python train.py --experts_per_token=4 --hidden_act="drelu" --balance_bias=true --init_std_router=0.0313 --lr_router=0.000584 --norm_eps=1e-06 --rope_fraction=1.0 --tie_word_embeddings=false --parallel_block=false --init_std_o=0.00599 --train_tokens=735600000
Below are experts of layer 10 (counted from 0) of a mixture-of-experts language model. Rows are named router (the router's row for the expert) and show model dimensions 64-127. Each number is 128 + 32 x the weight over its row's rms, rounded and kept within 0 to 255. Numbers have three digits each.
After each expert's rows: a language model's description of what the expert responds to. This comes from a sample of Wikipedia text that the model never trained on.

# expert 41
router:133078149140114136115124049156098101156142109123134145168162118093110109105166115152165123094174166156173126122137082108158174105130162121087092178079086101062146070098153134072100143116167085
It responds to: First fragment of a longer word right after an article or possessive, such as strugg(les), ten(ure), daugh(ters), col(league), Sovi(et).

# expert 51
router:134054143116106162166039090107119101126129141145139146124135076135122140048154150166188117161134122148199093166085123173107146098154164078177139134141127082115119152171154169165126128078133148
It responds to: Main and auxiliary verbs right after a subject, such as was, is, were, been, located at, served, moved.

# expert 24
router:116078142096126143130112091140171109076174042154164160108114120082097152080123146095100161142176130116122104134065153137089101158111159068124037136076161115108123123127145106089103165106178143
It responds to: Table pipes, closing parentheses, semicolons and heading or label words ending a line in tables and infoboxes, such as |, ), details.

# expert 7
router:130109120151094154103116123142087096116182111184175156119137118106099129090106167121162156136148144147182115138138113133165129106124181131092045134120130127180119128154107108052138111092143140
It responds to: Month names before years, degree/minute/second symbols in coordinates, and parentheses or dashes in climate tables and infobox data.

# expert 28
router:104145097105141168116090179133113117138137140129184191147205109106062206080145146131175111166126095097150109152066159127138111097138134067147080110130138113113125094163143103079112100146161121
It responds to: Double line breaks before section headings (== Notes ==) and after tables, plus year prefixes (198, 199) and taxonomy labels like Genus, Family, Order.

# expert 4
router:095063105110103173204032167148116142112163109150143161102184109125095188091126154112096129152152079111151097110041127180124142148149124083159110129086084082150104118172147137115163138101130154
It responds to: Pipe separators between numeric cells in sports tables, year prefixes like 201/199, and the first verb after a subject (was, is, competed).

# expert 52
router:102098105130128179117147111136068161101192194130156107138246113079118153044133202141168168148152124139115114140122114153199197156169132103125078137093137119123095129114103109131113119089180126
It responds to: Lowercase pieces inside rare or Latin words and species names, such as v-amp-ire, Hotch-kiss, lap-id-arius, comm-enc-ement.

# expert 0
router:108098134089116216145076091154122123092200115151164199157087176132095149103157154180135161142159123123176072188113153151115112131120118035098035142081135104122087080160096183125163107099150100
It responds to: Whole words followed by a space inside multiword proper names, plus spaced digits in tables, such as New York, Alaska Native, League, 1.

# expert 59
router:147106082152151177116084119153132120103138166119182110142172114134084159061120158160171158100202156162178100189109155144111123118128179051131101090014099107115106134160141163118138173088208098
It responds to: Pipe separators between cells in wiki tables of election results, sports records and rosters, following numbers, plus semicolons.

# expert 17
router:056113138151145124151114126151043092128149123132113135133116135085116132089198178097146111145170074152138109170109153167106155138170127083152128078117145128104137088115131167154181130087200112
It responds to: Colons after infobox or taxonomy labels like Species:, Order:, Founded:, plus verbs and pronouns before objects, such as named, him.

# expert 34
router:105084114112121171153116135175103079134121111094125176149165092075165211071190146094148142216174121078155131150153126167121140105141138122146064104119069102098138114124145086064159084080146087
It responds to: Prepositions and connectives after a noun (of, from, to, that, with), sentence openers like Although, However, Despite, and mid-name fragments (Gu-ern-sey).

# expert 57
router:156083122079097148092089097130109169124100103119139131090172119127082150055148117197136132145157131132117093137084140155134123133111102102113119106074089098076085070136182087081172137151138159
It responds to: Pipes and words in table header rows and section headings, such as Season, Pts, Population, Candidate, and decade pieces like 196.

# expert 44
router:073086095112135184137080110165105113098158094154180136147099177112123131055186181136149159129176144115158155156089170160117142129109158137107071107105121086115123105112158110062117099086168152
It responds to: Commas, and closing brackets after birth–death dates before was, plus time nouns like season, career, period.

# expert 26
router:088081138125124171164109103114094178126177115162190180146122175173118136114140164148123148169154131110155121139092119138133110154149154095123124123075105100082103098143162097064127097121132172
It responds to: First pieces of years such as 201, 199, 202 after in or a table pipe, and month names before a day number.

# expert 43
router:110102114098135115134143148076135132073140144106166161166199145109123174077137161155110146158141147152151116141095168180092172128140135126128070071099107047100094079203151110124110142091150036
It responds to: Opening or middle pieces of non-English names, mostly Central European or Slavic, like Z in Zürich, Poz-na-ń, Gu, Qu, plus table separator rows.

# expert 5
router:115090071075162167138111147126123095116180126116198139153105151134119139115114162115161175162166126124207082151078146198131153135143115084098036157139167092076123120179179168174147121096149150
It responds to: Final pieces of foreign or unusual proper names for places and people, such as Burkina, Cebu, Kirkuk, Paddington, -ov, -berg.

# expert 16
router:128131059103096184093123101137090138093207131148134148126155134126107139092139173118160141145192110140131071194105137152140112182130138052098040143120136070085125127127110155152108143114154143
It responds to: Last digit or number group ending a date, score or figure in tables (198-5, 4,96-1), plus word-final suffixes like -ation, -esto.

# expert 15
router:097060111103164127125090118107048112132163107116122107146204114067148120076097162115124129106109111127156112156098097141151129137118134115098154124062086109109110141172164127086125115105156162
It responds to: Words after to, was, is or a comma in narrative prose, such as also, however, later, sought after, ends up dead.

# expert 39
router:145089062041102152187151092107076119145140118060144153118179090159136156079134128115166182134157130148128097196158155152130167170121191101099087141095116089134138126143142141064112097127187114
It responds to: Nouns or word endings closing a noun phrase before punctuation, such as week, drum, works, father, school, interception.

# expert 55
router:073079056095126128133104136185074119078115113133119134103168134102113172100155135118155142174164106112193125163074107170118172152153149038128098119110094127091142101181125187176201144081162114
It responds to: Past-tense and -ing verbs and their endings in plot or historical narration, such as gave, killed, brought, followed, negotiated, along.

# expert 45
router:117038109155171185149120127128100102139167147117157195169140115120137152067141171139154140145132081127142089172119149163078164162115136085170104077104114104111151115131086141111142132115177119
It responds to: Pipe and dash separators that begin table rows or list items in chart, medal and results tables, plus country codes like GER.

# expert 25
router:117129068092131155122084174148111127107143118061154137115171124122086140110123149170183154198132085165177093144075185215131202081153115123150121164050136137128112115122131119154161165106199139
It responds to: Function words, punctuation and colour or shape adjectives in descriptions of species and objects, such as blue, shaped, native, a, is.

# expert 53
router:145134107091156155065086064096052161116168103111142123124105122135111124078132134107139099176164136145148109146101129175113099199159183057112077105138088148147141111150184148097122172112121132
It responds to: Digit tokens inside numbers, especially coordinates, years, ISBNs and counts, such as 122.407, 1867, 2001.

# expert 37
router:061088100121061159116102114104087136110121155104157159131165170175117194106121173162127192164194118101153097190129134161133132110171150072135078104150144152120139109124110144148130105112164100
It responds to: The words of and for, the abbreviation US in charts and release lists, and verbs like received, awarded, granted.

# expert 8
router:073123093131127142129086084152109117089156132109153127161178105097158158058137158156127107131138109103188095127136168117122176137159168076097108068082196108111129087152149161121082153095228174
It responds to: The preposition in and word-internal fragments like s, th, k inside longer words, e.g. Reichs, ransom, bucks, minted in.

# expert 21
router:089126082127100150102096114158081094141134117079162093132192108133091215097125192145157122146148122125147149119118101127119133156130137112157137140101095134144163106154100145131124147113093127
It responds to: Prepositions and clause openers before a noun phrase, such as by, of, with, against, According to, Despite, including.

# expert 46
router:039104114103146171105113161170109155135168055181156149130181119153076201042126132137116149089174137153148115105107131113115168191104149109128099145122131132069135084110125095095162174127143158
It responds to: Opening letters of capitalized names and words (Th, St, Sk, Poll, Apoll), and the parenthesis before certification bodies like (BPI), (FIMI).

# expert 50
router:107109103130141131106075130081099095064173119123207118089148118118131136091077153136128115183172097142137107157056189131116130132063085127085143125113075131073131110135141131075143122094150162
It responds to: Word-initial prefixes like sub, con, pro, ex and the list dashes in biology taxoboxes, e.g. Order: Diptera, Kingdom: Animalia.

# expert 48
router:109125056106168162150115158064140123080139157122127102154176138113112150083111194126140165149163084144186094163134178173109127173153119155143076122113117110127146138165143163114105127096144142
It responds to: Inner letter pieces of foreign place and Latin taxon names, such as berg, heim, stad, osaur, ac in Saint-Hy-ac-inthe.

# expert 6
router:093062099101102162148069108118071109135183117130188135170164128137153108083107157146144171139157090124190144167108151212131120118166128084056055151111129117097108141140146149058086143136163150
It responds to: Last pieces of nouns and place names right before a comma, period or line break, such as France., University, century, Women's.

# expert 49
router:097049128150128148110106109112101111105127077072170128159140151150069141088167132184100146150142120093170131121076153190130159135085152137126119138095111157078113095138189098112121122114174050
It responds to: First one or two letters of a split word or name, like b in bipartisan, f in fake, comp, develop, sculp.

# expert 62
router:118099095139109182137132091140072134098091119128154140141151090095054165110130153128126187115133155102146134165105093153159172147116136116112132108057065083132173067150202137048123112115150112
It responds to: Section heading markers ==, line breaks after headings, and temporal connectives like before, after, early, when in biographies and histories.

# expert 12
router:082121126087108116146068101132138074140183136096167141121149083116137140076189181153153166154120073167193111173072117139142150139136149168133086116119102099102142112116191130109116126101147095
It responds to: Articles and determiners opening a noun phrase, mostly after prepositions, such as the, a, this, same, each.

# expert 27
router:154130149171142123146091147121131189085146114149146138153138136099134137082145178148156195096135074113188116193047134162135116114125121133120098111122161077131112066150128132157131167080114145
It responds to: Word pieces in foreign personal and place names in sports tables, plus result codes like KO, TKO, and the hyphen.

# expert 23
router:175106088115134148126093104130129121120112112138105144166195113078091105058108169112122177124166155141153126158122161180140147115084128126100126095090097156140129100099188180123079148083139159
It responds to: Hyphens and en dashes in compounds, score and year ranges, and ISBNs, plus prefixes like trans, post, non, multi.

# expert 58
router:074107068143058155086123130132146093115110096130168143167137136095098126113125170136135198151185136169178106108117114174143138154170161077057082171091151135089110092136148129113164106078174091
It responds to: Plural noun endings and plural people words (seekers, pilots, initiatives, members, players) plus the pronouns they and you, often as subjects.

# expert 11
router:095097087122130175139109149089149101117116120106188168116102136120059171091149157116151134141115120126146138178114107178087177160124117087143121098109135134073140118152142177114159132115137088
It responds to: Nationality adjectives, commas, and linking words in biographical descriptions after a name, such as French composer, American politician, married, appointed.

# expert 63
router:103107098091122128156112092138098123095162112169147118163178090104102091103081138146161187111118112097165121189130159182124152163120128056134091135100130137070198145132133137127127151095165127
It responds to: Line breaks and final periods or quotes ending list items, table rows and sentences before new lines or headings.

# expert 20
router:121118095066188161130078136121159167094136154133176142153151079154086102106080195107175146203136145091185057225093167213091163177170170099108029138139144130125119160135139137103126090115120084
It responds to: Capital-letter abbreviations, hyphens, subscripts and odd word pieces inside names and codes, e.g. 3D, NJR, _{, niece, prophecy.

# expert 10
router:113102188108195165146090122084120177114170076169154133105162059133140103113103130147160128107173138102168092132063137188087136112151108124153068146146116087121075146156143208150137168094185147
It responds to: Raw byte pieces of Thai, Japanese, Chinese, Greek or Cyrillic script, plus odd word fragments (T-ik-va, t-ough, Str-un-al) and list line breaks.

# expert 18
router:126079125113130140093102139127155077094157081107146120147175097112130197118151172150122123128169103139123082197136154167127135128162162085115127136116147120138139109122179139079179129102137134
It responds to: Coordinating conjunctions and clause-opening subject pronouns, such as and, or (whether or not), but, he, she, who.

# expert 14
router:128109137154115120106100128125070187120108137130145135123104113138094160058152199199089145109158149108165085149085115187135117104146169074146094119096102113025141084158188144143130162123175120
It responds to: Small numbers and number words in sports stats and tables, e.g. apps / 2 /, three, six, plus Division and Class.

# expert 47
router:113103166111176160069085144094124105150143098142192138119108149102152166056152163099069124148118131152136114210109149142106166162121159100109082070137101101076142120146199179113166121058109103
It responds to: List dashes starting infobox lines like Succeeded by, plus of, the, and first words of names such as United, New, British.

# expert 42
router:103106128121094170114118115136076150127122088171177098165143138108150176082137166138152121150156089126153106146084161142122153138089129117120129122085174082150114044170141151048093111087147178
It responds to: Short syllable pieces inside words, often Romance or French-looking ones, such as re, co, de, te, as in Châ-te-au, re-patriated.

# expert 13
router:093122157114138186135094107141136132102118084125143175148207096144131176103113168189100203160180140096156090179124126156097111097121147117161134070073101076066129104176147150139170124102170130
It responds to: Opening quotation marks before titles or speech, plus verbs and prepositions in biographies and sports narratives, such as wrote, moved, hit, from.

# expert 35
router:112091117085132205080088113131115137110094132112184169120151124160124139075086207174115119172166138133166155206153097148111186152125143123165056160147152107101076113154120137118084090134143114
It responds to: Pieces inside capitalized names and acronyms, such as Pony Express, NBC, Grasshoppers, plus sports-table headers like W, SPW and sentence-ending periods.

# expert 33
router:099098083137201161136129097115105161131195139120103137121182178086173165048127113098161174162127090102149120163122136155084153187162108081124061120096131099129170144103164136101153115113127176
It responds to: Final pieces of words, often plural or suffix endings like -ts, -ings, -ates, inside names such as Car-inth-ia, Reconna-iss-ance.

# expert 9
router:101105112102150123139180152129085112153104113067173166143131134089112127039129174154209164142102061137147025164108163148186135127156130081110146149137135130107078121122143181089102100139150092
It responds to: Middle or final pieces inside proper names and rare words, such as Theoph-ilus, de Hav-ill-and, Her-acles, minus-cule.

# expert 29
router:128064139108109153080120139147148113124137087122103143173115101090099153140101230113175190158188070156158172172108131150164155142145149083119109145083131128093127109125185115128099138099129163
It responds to: Wiki heading markers such as ==, ===, ==== closing or opening section titles, plus mid-word suffix pieces like ic, ess, es.

# expert 54
router:136075106103156157124083121126121162105207135086174197110124173164110117060142139167070107144145125084143105111089138193083121166174128023125077129119112117106147054161156211117114105120142124
It responds to: Number tokens and name pieces in lists and tables, such as 25, 26, Road, Township, and Ch-ow-dhury.

# expert 19
router:108076066083096135102120112128097131100141106138185140127143125163094134076110185136219204141196100136133089151104193215103139140136136039133102175071172099109140097110138136135088135118204110
It responds to: Final pieces of words (-thesis, -order, -ation), unit mm, and closing quotes or parentheses after titles or measurements, often before tables or parentheses.

# expert 38
router:117096128108106165120125148126079126091144118143217153146115177119149112113154146150156190197148107156166083164119136173147094165159150064131082197091160115077198082120155156141123122081135127
It responds to: Suffix endings and content nouns ending a word, e.g. -ation, -ed, income, housing, Township, especially in census and civic text.

# expert 31
router:104120070116185124138104117133124076118122165084165108124178098055089173062129205143115208146103126129167150179057170157124148141171125103157113123084110105100130107158150156098116130128154098
It responds to: Periods and semicolons ending sentences or list items, plus single capital letters opening names, like L, W, R, and W in coordinates.

# expert 1
router:113106165094164166144036094121086115080179150137165156117154116131097109109145177139153107163112155135190119197107189163160147145093110110145102130079088106068126104152127151119116172057144123
It responds to: First token of place or personal names, such as compass words and prefixes like North, South, San, Fort, County, or initial capitals.

# expert 36
router:123115117131117160147116100159087109078126062146191126095157081127105167083134155166100125174192188104153100118108181170115095155072113109171088154112043114106111097162135143094129169107153143
It responds to: First pieces of a word, often capitalized name openings like Al, For, El, Mar, also lowercase starts like ro(okie), Tin(y).

# expert 2
router:089120108100134141189089133142119107081157094098166166071172092139096127045134213171136140142187108144135095193089150178132125148152144090097101143083113126077079112181164115140118176118175085
It responds to: Empty or filler cells and pipe separators in wiki tables, dashes and scores in result lists, plus out after find.

# expert 30
router:128088109109127160169122134091070137094164125166190174120172120141111214047116149123150131161176111154179112119034131175086101191121108116068076158137173107130098159191133109120145166119109132
It responds to: Middle pieces of South Asian, Japanese, African and other non-European names, such as Raj-nik-anth, Yoshi-har-u, Ven-k-atavadhani.

# expert 22
router:081089105094099146164106104132050081156133110103155198143171106099094164069176121139101197140149104094195120138138108111136185124125108088153095087162116086078148134109157082077117156103105141
It responds to: Pipe opening a new table row or a numeric first cell (23, 19), plus biography words like born, His, He, Their.

# expert 61
router:084098083088105163127126098162090151079148105121157191152148141120093094130154167161136133117208108109152077175118168197097149163133162023091113176109160130076176078123164168108143149069155137
It responds to: Head nouns and title words in entertainment and institution names, such as film, album, song, television, Best, Award, Street.

# expert 3
router:076123100078098156165114143142064147119151121094131133139102136122108117027161174134097176151114127136139117156043135156146125127142168077103066127112114090151124125174124155090170155057154152
It responds to: Single digits ending years and numbers after 199/200/201, in tables, scores and dates, plus apostrophes in contractions like don't.

# expert 40
router:116132075096178150078094104181104152138099092126170179132168088116097156040166176161116148121168111145149089152084176135140140123161145071099126085114096116079156100098172176107128151108151109
It responds to: Pipes separating cells in election and list tables, mostly before blank or text cells, plus the n of couldn't and mid-word stems (fin, requ).